python train.py --n_layer=9 --d_model=320 --n_experts=8 --experts_per_token=2 --d_expert=384 --d_shared_expert=0 --activation="swiglu" --moe_layers=[0, 1, 2, 3, 4, 5, 6, 7, 8] --router_score="sigmoid" --normalize_top_k=true --routed_scale=1.5 --balance_loss=0.00303 --balance_bias=false --router_bias=true --init_std_router=0.0063 --lr_router=0.00072 --n_head=5 --n_kv_head=5 --head_dim=64 --vocab_size=32768 --norm="rmsnorm" --norm_place="pre" --norm_eps=1e-05 --positions="rope" --rope_base=10000.0 --rope_fraction=1.0 --qk_norm=false --attn_scale=0.125 --tie_embeddings=false --parallel_block=false --init="trunc" --init_std_qkv=0.0261 --init_std_o=0.0 --init_std_up=0.0261 --init_std_down=0.0 --init_mimetic=0.7 --optimizer="muon_variant" --lr=0.00711 --lr_mult_qkv=0.4 --lr_mult_o=4.0 --beta1=0.9 --lr_head=0.00789 --grad_clip=2.0 --warmup_steps=200 --schedule="wsd" --decay_fraction=0.738 --decay_shape="sqrt" --final_lr_fraction=0.0 --batch_tokens=[32768, 65536, 98304] --seq_len=256 --doc_mask=true --train_tokens=644100000 --steps=10144 --dataset="wikipedia_en"
Below are experts of layer 4 (counted from 0) of a mixture-of-experts language model. Rows are named gate (a neuron's input weights, with its number), up (a neuron's input weights, with its number) and show model dimensions 80-159. Each number is 500 + 50 x the weight over its row's rms, rounded and kept within 0 to 999. Numbers have three digits each.
Before each expert's rows: "gets" lists some tokens that make up at least twice as much of what it gets as of all text. This comes from a sample of Wikipedia text that the model never trained on. Tokens count by the router's weight.

# expert 5
gets: " the", " of", " in", " to", " a", " was"
gate0:537438498437508501472459519552457584448505537524471537423431460547437542439553449530452591442593539429428465469500418568518551522519497525514580512509449522515517467459559486416479507524525516479572461534494445605522467491468498500537537509
up0:422438551460421424577515542532500507469551470478456442445503428458470516441491434443479470450472395595517526636485514521508480431493442450441477557426580565522543539482505542564521435508505471538466613446606513521453575400540529518514485470
gate1:561560485490469595396577402607453552482543549405470424457410474519528492539536453575515461424443541455581487369562460464477552539462529545536503478447565540439571546567484506507549434457504478442425526530483469451495449532513528590577562445
up1:548485569459515426537570460463528555487514645511546516558505508516578551472506531600457510535539477449554512442479512447555494560420393531515468571519461546419505514451539505541565527484431515531469545469425446452488432491559550534419527373
gate2:462399466500466423489499452514567481535493469547510400541490462447528529587543553396456548575499527500461457473518417541533571516540556546602436543504477525463478452459448457493462512530457524503503518431480541462592553565550532423504444557
up2:543498483484559505562510490466548522543573439530550476555512542483575571479480546465444574510467531530553468563418481593511462506482532573497422514453470517518555470510467503495448533546446550556530611467487476477459430520488573506577505548
gate3:462505461521410503555473622510545452437393434560452519539465491484539444482480477530540460491543472493458480523444530602457573481584528494457512459476487483472443537556507511551549536612510496441477508518549492504519489501414464500539493483
up3:436530568558513532446499489511451468600481522468469512585543447484459464517543428561503584510487504491525439428422533445477526475532455523581534480543457534529497488548513531506499447494487545536472517493536455460473515482545467492526489522
gate4:578614487548534457507529573420426469536446476500431544517429482371496519525484444472453570500553553571489480456496484498438564548471508434401566448415497654498550526545533496468538454443519485524435492454455521481491468578518513458518559482
up4:540467482537527560408479528495503434508465484540344479471464569556470474456464477553526501454519508519553472481517519482405470470520400515509499494485532454424486474452468476528531459555528452506410544483501468433512504534538526533523573480
gate5:515556467447434439558441427426549470480561504436513468519528586494440518479574496480466537508547532448409499505552395404587492554603459504456546508548471499505433487493543615435515445446394462527497492471467555449362459487423545453455405526
up5:457489541445471555445445542417527492441463452544467494514463504600519496433456477458435598534579520566454533433551495484544464484605538537447574484617504511413599474481561494431526438586425479409567476437475536542533367419535510470443402525
gate6:580464474505490432552473493579503540498496542527575558486498521521554538474507442479493451461529485441538535558553578607418535494478536514578449441457518505517496457504495536587470578450538553500408394438459503547445521515486455524481580364
up6:412566557510473526481436423492471508431531484447436553504488460465489508537507403605483577482451575448533441548415543460529578448439474508458569461462587510371457526501472471551502459526440500516516560495476385493521574588496572556525486554
gate7:419417453538510438508512448495475531464490560597528547494475452590525540509459534504404359563401473470470454457533441402512537544572530470543558381325539448489473598495438563442550491483620483477485509474537472518489552513507453454515452450
up7:582466481509512500540480525523411481484570345545444521519477515430477497464516471513580549473549538601524411442512479523429443538472475525427446584517455531446584519420536486505454475471473463390505553487413557492547544580526494518566538549
gate8:508517415432496559477511537545491484593555512565428499468485523442451506415490474533513575471594442523461431491432439550630565419510524471536551440411497534481567510498484576573486517539546453446493489551507517503526559481480463480505435445
up8:463525546529556388452556475578496459545504463490433553440536544523522475488468531521437444472456544473507476527551525538544508472416509480495608456467465458423494431517498587547497496481535524478494442578454500514475444464548580450409455472
gate9:404448510518524479450505478547467507557582538532458450378516492576458510444485533506495488447557510492482443579522502543516607502501553543426437520439562484525464508464441540462457490518527485403538483589470452594477572469404459477542537498
up9:483395455568528449448487502554519497560565491511419517536543530520484490559482526543481509569519510615572456482532516515555516516545569434508425585404508560459471459495467423483510592551524541486462439465521492526482551547453564467484456511
gate10:511430571523539570520489446541548477468475495511397548495441574565492499531438537535459444477512483472488545566535455498538405498551428464509562494520528495498497561450400563564547478613578572466491482581532537527527577476510489483521510550
up10:392528508471601446518529385545511526467527568483533413513537548510495468434434520434482512559503452408601452479428494451547516547421507542521473535565531487594490437469487488385483484462523580486517582536508476491534482545590495608553557498
gate11:498387629500473522540446502489650530569484603566616539599480477460472505524489505495543560530585535490528499531484583513538520542521532551491499538491514490535424515524413542506533497589510529513507507527524462445487477514526448505585336499
up11:503455496524533536482546466527457474455583474471467557569467541503518422515541523478489506507509474443568483516538411527466618442445453472461545564551471445509477501574525513549587455534498517393553428426512472523471466508482506519466582516
gate12:454508478510486510572604506613516474501543498549481508478471543478519505516425496565487571565520408525415418457504466482511473528461523519530479496528512578373527491547539443482552479618551509463599465475475533536438553531540579551469504411
up12:534511479519445475454465466464469499475472500498485507440565530433505500469572487424526464504522548436481538531512547505544512570555497445489542495546534370521504449487414572500439524395422514562468605520552470620480504506580506540605461543
gate13:474553472541533487435518487588478507500466520423491545499484552538477538507560452528444489559548519486495511498567420486495500551529370457487508377465484540554442510474529494479496505425451518485520549420528596442542517575550533557509488478
up13:511497444473514463460462478545483555472519508471500484482488489484552546499467469536467458468470614445507502474530492498398477485521551400452451569492504417455468577495453494418446530376540510470431545498500506519501607510510454453516472529
gate14:523486448541442527366614474418475471477479535529499458477532559509473605554549552493480478415504556490517557389543473536538492524478556486463509581442546466522487410437547534581501463541507418579487492538554544554481491538435506525690472538
up14:453530484551488503397574629524542498537579585481616419554473480387466485475547526441475521514481497521432518571526523473436640499426489508557541512464436494449459489548487502458436536431494483560517497408467480489592633499473486499429520489
gate15:474482517386505492458465444453510487487472436595494462565469514512506426498533440428540496562518589489521559487528462507530531494560486476501562326367447575513478486529551565481491455563539534629536616512520613477513552465513474491473571453
up15:524393502472458548424509447604542490482479517603424512506475483553522483540448632517502553467485550514488471523510580458626480511428500478491514544536515504422422525497565613498520524441534526503497572505519487525478400470510497447633423501
gate16:476483472504498513478486497516540438566451519497526471548447456505546589496490467499481472467462455532438443502434510507583563504438545518512488496427455504460443556458507600418386467504577480447493464484539470530423510551463543489578515483
up16:467571486500538475477501472438491520490464486484448527400508424441495519530492521519493560470413472559511456500451567475485552470394527507535463393409394601525484481481451563492427436449570493442553485506558560487404548505440443422501553457
gate17:577449433495548445486482529554480581543529583444484523530403481491484571529462546443483485555517440489552506444556480588479590373494474497457433460554506403466478491560406481428501512443479488566457484492577515462534483528480479512548541515
up17:478520468532503441517487533536504556519632574436449511483496463538531608449503520494482478529514517493491488449555500493545490505584569509541547612419549546556542467495486544594519603492440563430582599574439504465562433552581513526456473519
gate18:532516490444518432513518530544505462510460450343494475432532504488611497449467423551502529548453597439456605499563444465552506539557533538524385402552462394468540512491517569484425490458493562394491436438488467496527461439543452483460505519
up18:533599573465409521528497550449496474518491496503469499598415579376547549515522438434519529594520524440551530437524493483530464521531468513593485474535527446521494472473451449454484510462468487421529451507518480520486508571435481426548555533
gate19:449508647516516501431617523476507501483486556586528483457550552542550522577545486478427468594518514428429518436559495598544426485511442601436505548481484481416437514521502523490496539551457529483465425360572472561591406419535558504549569433
up19:521432594437519544492485480504563511503506524516549408539455512432462513595500453472456573532455503524488458462502406646504562526461548472451536485568483516510501479511489475473527451462446465527458534549494514514508522471445420516418502509
gate20:536472484514524538430397535513514560517549559444541509448476572438435518496577510458468594395548503502591466436589515435552441505493447498473546498398458471509492445528521477480597371481465487528476404425463511433468493501592641552538495432
up20:663504509515528570489577588568519545503506478547592458499528472518459509487510536515483465412434540558561491520477429381523538392498519420368489455553529457466462468528437460522409421512416502516497543514475448436476494431476552593434379459
gate21:474572534417522477512506544428466558492518529576520482520490524436580489467562509505549547450468504440500401556449413500564527524507511458498583548478554587526428517545467477528542427453381571460607470507459473520499453536523505538400488501
up21:539498490578545378535587452534510564603512497409544558510533515489546494517455442484485453476494441481561484443544471442462440471486591481550410501559484429504448476430544467424465516530439559523402486427521573543432513419467506486552546583
gate22:487499521549556572525447489513492454569543464429486466491434514557587582429481514532498535472517542514486527484518492580525500492510484493530444483437528429458434476438484516533531433528465543462440441517471510433439564517493577657631538529
up22:471477474444573528575503518557489513525447531553509490571517555482474540382504486468486501536495484401493491560498436525508560571439469497499422536487620445519467404469511489518503466514560492526563522440500384422493502520417514590551523470
gate23:526505498459480439475389457597544480498472554547527569369531462495464528393576518442551526518426526438543427479473454481486446543487495476512451494440474514434520511517545384543442468479530519453517482502549508513536453511595538487527469521
up23:446550480600507478455607516593438526504579590547504517578598565605571534518453519536555535533554494445408442540476454469521493486467455481564512487632568347471514493495480489575454482520511461490538495531473465522506602467465547584465509511
gate24:351470442481447605530482529516528526557449513477575497500493479456582526427497524573596486530462469429419551498526502475449504434640506531502567525505486422543448433569528438428482531398452541501515450502485506406445421524525472520509462544
up24:582550545468413602549522559495509521647516487494441438514470564475564456486534418480493457518507566569483518514402456465556431504486473437522418504469501445497519532560502520549556442524519557404514538498492511488474562458485455542604518506
gate25:535586448512472534441462466575556522378518525427473513466500556526597477500439508534408548504530586462623591493461482559447573498663510555522526554564462434529612504523511467508620418474526477526504489460493517557416494474530373512413549511
up25:457476552630431513406528481561562492485449456468551476491461469534588468526521578566528506465473529470436603511424478495480528422479511473524483570496491470572559451490500523501408584488484441402446491589473496434527553419534483475488511452
gate26:565536512488512521479556534362464368420528423546441508572537447490516434460512551492513537500526420449514604464549504579497502514412515507572423480500473552532515479444449471523486544520539480518434515487577524500475648485451426558486476554
up26:487529515544466473601458521546461493510479582548540514420469496555449526466446572493426579540523470510431444501514493460391507457516534501406596480464450407472576568484483547548477463472458488478584521482477450421583504512501580465517476551
gate27:497519468526476507557550490633486492484482473480447559532458544487572463490471570523496598526385499458459443538442467479651490524491530397483514541451458554549398412556549470471440538421584571440488461548570467487474486455526517549442527476
up27:391514533426447536426504537510471537501549561556536536635503457505503549437504523507492532484508533540433564424537459500470471537552478471452499490555524481467472433446612578503571534562430452463490504530443500573525583611596527493482442524
gate28:528378454559544487526488522476545407416475547520463517510506504532456562511489497535574423629516549563524374559548463535482420542513577457436608433586489441510491442470499511496557460584509528610466488585541512555454431499402476385491468520
up28:532592521590468465503530514499486442456479479461495542479576577422458473380450529522509579512456382484487405582469499552476609535560446509443416490591534613396513442513529528517521429444521486486496442455535502541441511455556485560542567505
gate29:411610547592484437460527450556502518575490562603512482438558500480491568546493579499475592490528574440528451530397504573478458544505503588480604440506496491524519484472440501488554537428494552488505605537489527482533470585494433439456445406
up29:463515550504427473544489459402510524537466519565639458545432439490514483467483534480487501510559456464497474538564455459550456546477558423563494443482483531440533447448474546518565504578480509543435470471459495455525468479497596545462353409
gate30:557421493519545512603500589550460522619393474474511480500496525529512524444533489486536475587576563476456511495541517402478536589537495569519383583485500479475458446512486610497482477563498534503382526471510457412562430470491476495473487496
up30:481425542462545467503439562548554496559395524460447490590519525421422495533516582438499457489533509479411499501550460373439541530550456536556501529532566350542481519519493524488470490467559522630439533428476486537419462469543436518570492505
gate31:531490593464522466492453525413481477443481523602484546592430577495539437523458492548437482525479496526552519467520391463527525443476500506536463451445441488465458604548492464536428532572505522452494606551521463518458446462527560476459570493
up31:613439456503622557523385584539454535415441557478503503522437588538519389594448552427484537483532497546499454507543446463472513455554518594596523477473504491426531533500517477555396524631450446553540598483517491582516376546540451502499501524
gate32:506479563443441509564436518487431455497503519581476513491452499498425492470565364426457550593575473542418441556486497572531490562566474443413433488525494431523416567536526472543538594591449468451525584451587440499448545540374515448489541394
up32:509512439533573444501465471576518527432423373483517576422519471551457580587620506568533501472477548425491515415489444510564491527516475557604439616496531512526497562458519403438491529530593561525493461581499475503521514480646465545497451499
gate33:524504445548482467542387521533517437508526561482482412483559513474524480447547512536599477511479508499487452534448472578450585552478394475535495486531442498523443510548497511538510524522468500538561580561437552601534511558551498478587521537
up33:591512518571456464485477600506539600515560453503578502547471380589528524453569448566607585506492474576521458464446536572536569490465471554479551561483530533475531499540503507493453512568459539460465528541424486497432541490594492483429509481
gate34:555407478465502418497455427405437458518515538610537431523468541461551448437450470568535526499490541539558439558436509544495554558455475508420519554565456529535437445464588511429471498499527464419556513521499480601429488496539552416424548503
up34:473462508477452514499513485448483428541455506607540508533461548446609556503466540492454549521509567464529523402471485555508435503444536405505498485527408505576507552574537510524524488462546496474515488477494522510433528471564567524446457540
gate35:417494560555452478428485534490584461527483541524471418474486446536495604552484496492474584470470518438437446498548454557477524557527476496499511482519571486441518525465535508615575455511477425470551440442460492506514535528541527566486517521
up35:429585476580587527510537614530514457455507487465503568457538438443488456471567593410433551554536585468478520507506514498540486564501476489471541475409453489500456350424460482548485493474452514525473519519499523475517581562592499480456460486
gate36:420561525463520528496448487504495510521522523513417479503494508558525508532550543497471472487494528469472521517523496483477540520537578401563433553471386495490512504438444477554480515461618581541496442477504427484530584550538541568418557477
up36:525496502540487579451521493500430440467520528501486427587492513493536467439526547491511579587558479474538690495477525507492459507453458500444479507482488477485468460564490526575539550473502665452583506414540504458520517541523530569476577458
gate37:501439524592502423595474602510538517478598566575409390456549557486589556571548496488526522629491494446409536487560472432524532481488532426475437524447456516448506545534544440485573493540481499520532524478505489473555438467518508574464578511
up37:549574588490579516479580479512522466566335461544571435530474534543461375575501398471594486468500474567519517528494455580551515518436506513488439420505532538482579539557507510483442515547505488502502547529440422463491556498492517498472370534
gate38:451468508465576539529543447439508496476455521477501480476347548399456517506517502423513455436527547472494595527490444399558534549491523567544474462441456453559465512419482444471482531513522530575486539427420451428501510544557496489419472517
up38:469400546497466518471421567456389527618542471471554481635576483472452552543540501501552451499536538484456508423491527607486421534441495531536519524495530470478496393521467581465417547490484438521458512449511536505535467622467550414577472486
gate39:514525412543415507536445564472467411511432605524491473487541494476553559496591473530545612479586458520483525505466466580547433549508499488469490548439432562507529497526624500543451537444469518467599528446481492439369485513427409510558476439
up39:573583518571575437521418439470643540551582416452505502565463480538431556539458527418468428573447448530499574541454447499603470543490501456531543470548483512442518580479370473426545505554559454569430510550570434491593530448514467436493485419
gate40:628503445501598557542484556532470429506565476507559594443505538509561461518535410543562521510419534401535472475526508492536473469528540518425525513553486489464490550458514453512509417584460506422424439510507536487551418432570522498601459463
up40:515488493505390477519444456392534463501426465453526449513485532566535530499478559467535487478566435566571506483488539502502588536526475557516452519509407547469519507544505526480524536451484521457597534408480419518453607513435501526512541547
gate41:446498511503640448477441476480499546367461521512477514552516507488480501426593516575453490500607427586492446524485502447460547477503451499437428540518465373523438469445510549376487426487394506555482522444503522554470502524454594461447565549
up41:486489489586507417608546532494570447523511443482526440489566446434482523419452418527443501522491511508505601554451533497519517499520545468457639519539504519488540493445553542385395521447462517419434507478441544471438506429479604444515569581
gate42:443417435494492476517610421512435533454462507491395517594576501467454540606575457570490596531581484413568529504467473561438572440506479519584488516519558481515503555487509501459419570495528405535463628509572469461515500569499541551484496484
up42:508427477463484528496441501500477519471591460495444523511514494500521480500434565505426492414547436572500572479502530469480451451549496579485490519502499408529458575393492483507508485517520471428500519577546573477454496503506443528486461430
gate43:511494511501457532479562533490439477479433518489479440403572487520409562457445497463401497518483462551409405540524549572548495523498452468464520596453563528604467482530534454405497479563501505465434501474496575402495510445489529513458535463
up43:471570477465552527525489477529539502485560513425574487420462432416512552486453480509545489500509512568561457482484494450425538527450564469554528477465632517379412496489526465542517473498531539550560526463449548418512559507463506478474519523
gate44:571532461575591545450417489516473483499507535603567512580476544509486472550540442486477486496503508460490457435366559558538476529556488508509457572476495560482571540431582584457499519542456592578517583604451514500552426473481492534537419466
up44:533557561532576475565525610523543524514404458565475548484536524555514499563455452476580480518469527550542432606435512474447485480497509466460594427584411448444545493549448526511500480460590509502462588466538564568562510489592538554527491515
gate45:470430510517505499585553527466531509555583443523448482498504475462524508482537467528451513436538496459498396494517505541537506546482580456596469491453461573570574594531442467475510473561570484494567549485547414459469461479591522520575485451
up45:563462463475540445524545597503635445509606566436528445511471431465538503520461484539449516474439546539496390450556513497484409499441518480522450491546414508509562554503437458345523416544533482505502444481519400475536433433482488616562521489
gate46:450507476452475428458462496349465562537537515542433505462482504431488569441519455612451546526575397507480463462574552498493504584473594507541495464524470580470519490527546529519478523422517523506485510553442550447504624576502548552451496508
up46:610524483488533534532503550544548415458521508424499481493470521581592437516421494493604399478497613519507555436465407430428502496484442469466475474474522410489466529557461460584473454599476437499470437472504444554501378452490428460516588566
gate47:425463502461524491529310527367593494540492501551534533528497484498451534555549539427494492479552524513506492562502569486562486579465550483548512521491529480471418558540443510526595486510524533588459579502578487486497522565493506495494417420
up47:512601583537545445461562512501580574508561542511543522465556456581562481527509535417452496508586521571488474488546476427480497497494495538350476544429467502483565545460519613588490471593514487405522516473459511507488573525432477557453552537
gate48:489469512509565468412508548544508488459551438473537456528569348552554448455454529532403431504493512526401517467472495432490552474493532409470493459502434454567523559444461543507541502496527486477449461528432498506473588499437453566499507489
up48:467603485526622577489495511446445595574550402473573444480520450512520504467469498448462509426541487615501506493504610469494539490472383522455435484514434538548475422418434414442514428484576484362506451504498562452549540569454551392529560572
gate49:558480521429486483552555439438432435517519537443373401486442435455424560499472494521482457465457511454608507534458456413508491568576506475454585468582469506478566575475541484498524471604552473455535506548506582427557559473500548475518538493
up49:473457437523537532568506569585641449505471539496536517486468515444457504559482484439532467524527546514527510352511498525580490530431500499509518508525443532436450548463557483564510517457440515471480516508531524494494535498475565551479588589
gate50:487458348490496455492526508522410629501555490507525457574393432505414539471522520469459406506478460547456432596507443523620507497528474504461547486483500541462486591505515497507534482515549400612447475516549576527551553491383497528576440536
up50:472561580468559591439515453514461590477479523460455485450505516499492437479515537480568531542519455487573506489434533618488517545515512460556417527464521434476490511524446544474419417490483472555572470578593505526490437493528476408589464486
gate51:528523577445499444416482443559493411539521466521518404521511461529538545469463476475534493468432513495414507481563471516503574427528473485511475484568482547490490439507428504433532463529502477420576465563479424487547535516563493485538537489
up51:483526458501513519575569576455497551506493450487527595540438449380440603494578504508440473506569418514555518607547458453524494400540603449473435484487448451507460505441472464605572519489488502512532450540416554516506579565466555444477532533
gate52:544463558435525531542544472466532496495497513501558545461509395490564551478466422493559552518518521564492500524513481516470552549479439490553430559444591478416525592504548546418524539523532536539469438567492456600485514494443541544453499575
up52:477461563492492501498625549464479483426587555507447529515541542437524504479543544491589524495555529529542429490593568571534583509431503575540476532451550549368386426508528461440452470569555471434460480515399501556436481467435533579476493513
gate53:480473565476368499485503560466561462486483503523544485530584574552488525570433506530471508482538548523448493493493485515538467549448551512545444439495571495553471614449540506537582505455464467418481427469518483594519505449470460608436435396
up53:549445482448442391463413473497509595533432455525574525441560465524525519495484460474459566456483501530483506515491535571539536469447486387426483449564503428528515530569430496569556496531445605423438488497385436529502475445545528503461528423
gate54:473568504512548508438525476537484553436488534578464597457457536507412440385529454435576566493616391439505398461510442533567463548558528478539507583510390543425466538511507505523553498488474592429546409514400501512565534471575468453431560525
up54:491474488479515539498569425550526515496436493546570526497493508613509460512539509614450522441433475429527479588487521548493520548568458556485586535453474477495466535495498473497499429521484570447640559530411527517535542498443458457463432471
gate55:385495526441531504519414504501504463571469534514500567478566546525593497501446463525455529468502445477432409477528491578540590407487511567442408437422445486486409452511534453556464447602482501434459533522424465480498528476484387583580500437
up55:518564471481454498450556546571523448483493528564556560424432530516519443497524445455528521477545411464520479554555468452504560475552582618446491484535499574500557451440434470498466591530490547461538497405507439507487471532459467449488602541
gate56:621532608515539465551491573480444400393500568539416583538438480538575464422500557519655568515541497533590496525505528536555426450488440483495512512606476587570554468442520548457451487525518515475433574475440447509495510558556508544512522467
up56:582546564478419618534477540534517488598543502516452533517446551478474421585447472456510610606551418523562429429397391615520564537535559494473428579508535491616546536500551523517483422499458579434583494397487450600533559465605528471540441521
gate57:521547538440512490443418440439549481416524503523465537536478499482475484528536497487515599506468442457401403367510574569522464515498532394562449482490418579492456604460390508462581499488438412540510446541620533527487562520457466497363532485
up57:457504483574538564593583501464567527483428518470484577541478552455415555513464550469511532495593459530574482511553497464500429564436484431475574408571408504491457429433588528513525526530418504485503564497490459540566501542445638541589547548
gate58:519517428398480498501456467499472478505427508452552475468464639451403526504515436526505486518502546518488518510426502603519519533575466599407448424482480483514445548525537433463479521439377557512557547457447489546521397554426529432484538484
up58:502464479529443555593357513499489537524513447452498540514513454483553502578523397596414456556504549378550479404524453501549464427498397443627403556489512463519527483435362519585495520521553530392450564543526557487528476431472537594457487412
gate59:482477442519413518527490508514494406425525449466461552478561468509481507492529453478507521482469536504466450503601535516459402481486526498543456493419492501396495483476571551599567420445432404445399472561427506472550545636514494466496544524
up59:434531512585555447478463473549480529501492497543519547527476546518446435505554592495557595561482551480526480558540549402519453509514523445519459428492561420469497524583500531538530518499479465462510484475500533354599543498515560571511453447
gate60:565537472501523497466414541398518596480556533530550443588466578493535484484550436504539520501471556485485534480533475383422445501496559397480472414612438535465508479565558534479579448490463525460610460445399476424583538485481437494412516497
up60:483567464439486452384455409384562583493515473522543398519504463480505499498510408508411545515491590476576447482391435469566496493469504511438516524500467539415559551478392509513633468537505479550561420533484532551524456444517514531458483551
gate61:449420517492523452576428551525521446503403554566518470494539543514591544437490543515501486449465476575389541496479523494437461518397457593541505554473575510554522541512504512528464490557524513437465446550470560555526464478391613529503431491
up61:616446341547546505511579533494565527409506478531487423549613414455437513523577548529520457418483552405464453459491452609548514499515532558449456502466534463488475554475553454463558523519483503522540531511540558536527435507426426535501364548
gate62:460484476479474553450537480588487503478505505497467501437522423439555509585460593477588560561525478562447530640518577433463601589529517536470492560530485518487397503485497520506578430527524479448478520479508551535562560478452544526472530535
up62:540511530454406567637516455544500480485585534420521507511414352555506444530487527402518432545525511536575525544609524507541476515517561538523504504454508482445526583493502552524517440490530473537465533553536485452529516544525582506458517474
gate63:499502495441472428576493468469432581443473510438500510570415540568462534417511437443500593571500516457447515545580493556455505565528557564487457556427494465554446459447569432467547557515564465561495459527564577455519452493536457438508462504
up63:455489535446571477473532506430506488547487527540568393522405497577481596516448505445542456481481427377478463449506578509514565591602545484491498495540543557564460470534492565501517545499537479460511487403522488434461507549567544412425454428
gate64:435495533486499483507489492488516396562524536502427432546576439418475480526528461509492551440470479384513500539434526533501600526487461602479538545541497475593476490498468527584520384486502503491482528505396457496496505527595429491549523482
up64:475437533518513467433475490429541455469513526520612622449524473476494530351501441514506496547530479496540500470508516547492497464424467425434479424458490463507551399504545405463550528448494538439459522538570466501410436484517523495499528525
gate65:483621429463477468589449444470537449482465499510510494498526467613512526550561526564492536459441510446452509494493493448581528470437495423504469588521454522409526508492528432557506520410412497566555501552432528479657545392496459480545392573
up65:417610523465474436509553420494511442428454540496484557467458421452512482472525563512535487548535535450496517496425575478453453491418509470472473517530458527481478530576547538532462560417527583646528546387504561520602498498528414510509468476
gate66:504580495421480506516422525491446497536507511517519431566515549582617492524511403609594473502489473433450533513512504500558479510485526422552544455501504484416512435481412500481469538512422509502488597425551507463472560541613413556514467459
up66:477508440500498553561507457494434579502540544426448519444428476476384528505450565484470635506488521518545494549421508498479542500502467520469480503505547433487543508491516543523659472456534473563559563508497528519604446474447521561519540488
gate67:521554423542559414535481418505515498453500482552521537559522435568544613480404498530518452507483474392482445535487503496571566573518572409475493458430524449426506436528439528505566533586540520491498463464429496535471504435500536422397501552
up67:526481569483516478546448495466537529496547485442485466465443534577476426482508509511562498545474467470581390454509481461532606492480571525452511495504481524441547468400473447411503568517485520429555442507495567597412481508540464499454498449
gate68:569466505495505483429552405513483414489423500433522576566428470442440434491615505509483448493493481517494529418544456429493540441353514415488460492563623526405585517540463554476518528532433519544474498547566520427440557524488483495519527473
up68:464511525624506552517523438464436458524504514482526592504597451543526468477522529460474482514507460448519368386467558539514463411354457434436524554477536487439515405540583527509553509513469501548512490488555481416502457525532479472495516463
gate69:557538501494567443516535545539488554415516517487413621484541506452562379473519585469529512541435530564474490581524505527499531483594487557473559547545461480559526492472514462471483449552509520423460502554434472534488479464471507433489483531
up69:494421482395493497452417457527479368564505383477556502538444455465490463530432484477507529519518544465547490539529496520492434537494416464591481553525540493501552512539457534510609477469511422528432512514459558516482499587526448561543452414
gate70:553332536429555401579449480487532555500429467494545495536396421542437534503462517509473511528518493498577406385489465513538430499545532476511522638499491524508476543536468371444537561514480382564509487409400477412473516610487496563514526574
up70:481469464583482514507504539459534510469445487470521383486527551427492537472528519539405530452539520425552514487506438540455477534436548490585563455464495434539545495503594496539378429471515497461456483545501534581482527504465564487523515554
gate71:513532448496520501463502518545419449434489536529565495488485488578484544565514555491525529536401550518483490471568552515452565481423478453470551534507546517523479435578458546547497499550614519504567480365495646473476490540458556527545474503
up71:408471467550474506476492566395465506494527543557567513649433466503493475486528508473491426507470538539532491439514461424459524461470538405569482562478586481468388544455470482459524471577556523479525487432497521528526516545491518506497466445
gate72:570515401548680547646557497485511525366522491586546386524461530483498514565535472463474557490449457431553490534526530515455444495470460489473500517527485535539481561506480540451454487522325483578444493568540544462510476457431513460474488407
up72:522435399479519562505508501434478506370530535477483428562440515493437459574534478561484546487506351560507513505444543559471489564459482520459517527516455600532496526398523500439513539460343456506466486609419502495488570504444510489501495471
gate73:490500513515394551437494493548536433452494508471439505461476544514481435504514448567465566507584456492447532510456424620508435383402555441406520543553468553424478531596514452577472449545568403470523484530537456423523530432449555512473457591
up73:442551541516546483443584584424513570587417559457597462422441432499431449507497570472488470464420511451497552512539506423508424550499431446563484519504559468616593540461573433467433550523449507516465531486399547537522539508501505464456488454
gate74:531473432489488569636489516474516515474438426428499450456548573495416519531501555524463506463468402519515435427490462524525512490511428518528585480436512573466512451479618462626480519457563377566319553517564518447544573560452481577483545526
up74:464557510454429502461497509536562564589556584576460519451467490518406543496503470465522607613436532578561530410414565536634442538522512461533515503436534425512444468441578506602481533479332536551509533535485589544428472486536537469564559534
gate75:384528543497540553559503544531492503513449572453468520542609505466573516452501520568429529499516513452518548465545493432466552493512402529484557494478504475497502500540595525472499519514456578600395489564580395414601525519442506564526578429
up75:499494505440436477533493554544536449422496561554586526503510445491484478394529478489537504472523535578468457462568506535532402518533461487476541560586512510474565513542533417426532467482473423513526429546594427513447547504474422410587523509
gate76:524560471594489505550400508442510459433505303559428506488543468537518510431502511385544459568444536537424542499465518549457537463542448580523445501498440581463582478513547534486502563541587440485568494468505525488498506450496440510512404529
up76:533513400480486490471507471444537519539512403576510540578383462506504566481568435443550498484470537430510525460424545656486531442439492486488474520533475531421569477459482489472566536583583406524512575568523487459437570513530404560516530454
gate77:445483458487559504544495543534524504456487514543511496488536461496517528427449437538507549600468598566538531512459442480535468516590513473558593500509425504395499498485501567500451449506431452504424519547488438551597479556525529481413403492
up77:478458551594585478528513541544459518390531505607456495532522536499514457522408549490474546496508585543542548540452508556380493418461518450521494479500378496474509503445555500529438509480563570470444468482513423418490516505513509460470480475
gate78:471437584486535471433576504487534530566517432537385590649501487515560491532482439474510456517549440521388497587495563497535487581524491461554477528559546461640499514479476476502494496529491512570425510552466484618504487540559529518511568561
up78:423493536411543444484535510458549441616481432499463520556489479530472516498473425488461452418500472540443504439561506499370439535609540558502398571492577552475513501471520482521505478501483599495515504425519503542502495485585537429519468533
gate79:510350519503535443501541510477509499528567405414555645527527468543436580538410483506451504539534527472472517478513472478538597495533599484404421456528522498454469456468536461562575459553479484505428453489539536391494514514517546464538468501
up79:478442515494546457515599498524570498472463432442514591504543477497458577523500434505416492473533577420497495482480521542540504539493564528342467546518563499527473555507483502505527472533508481481426588478481568413473579439519512480511455426
gate80:430549610472544493591528429461427387407464542525490499458565592519526489434474515502448425439464595470479561431477537489468488390329540482562524538526420519528524412448525458538470474493555528544360519561574502527506498483494388515518440534
up80:588455528572459575497575521522488572571524546566458534545484406554472416526509433455532519498489411543557477519561493551563572556540452511449533508476543500457540594481411524519495442608513588458561417411512496492492502447480624463520552450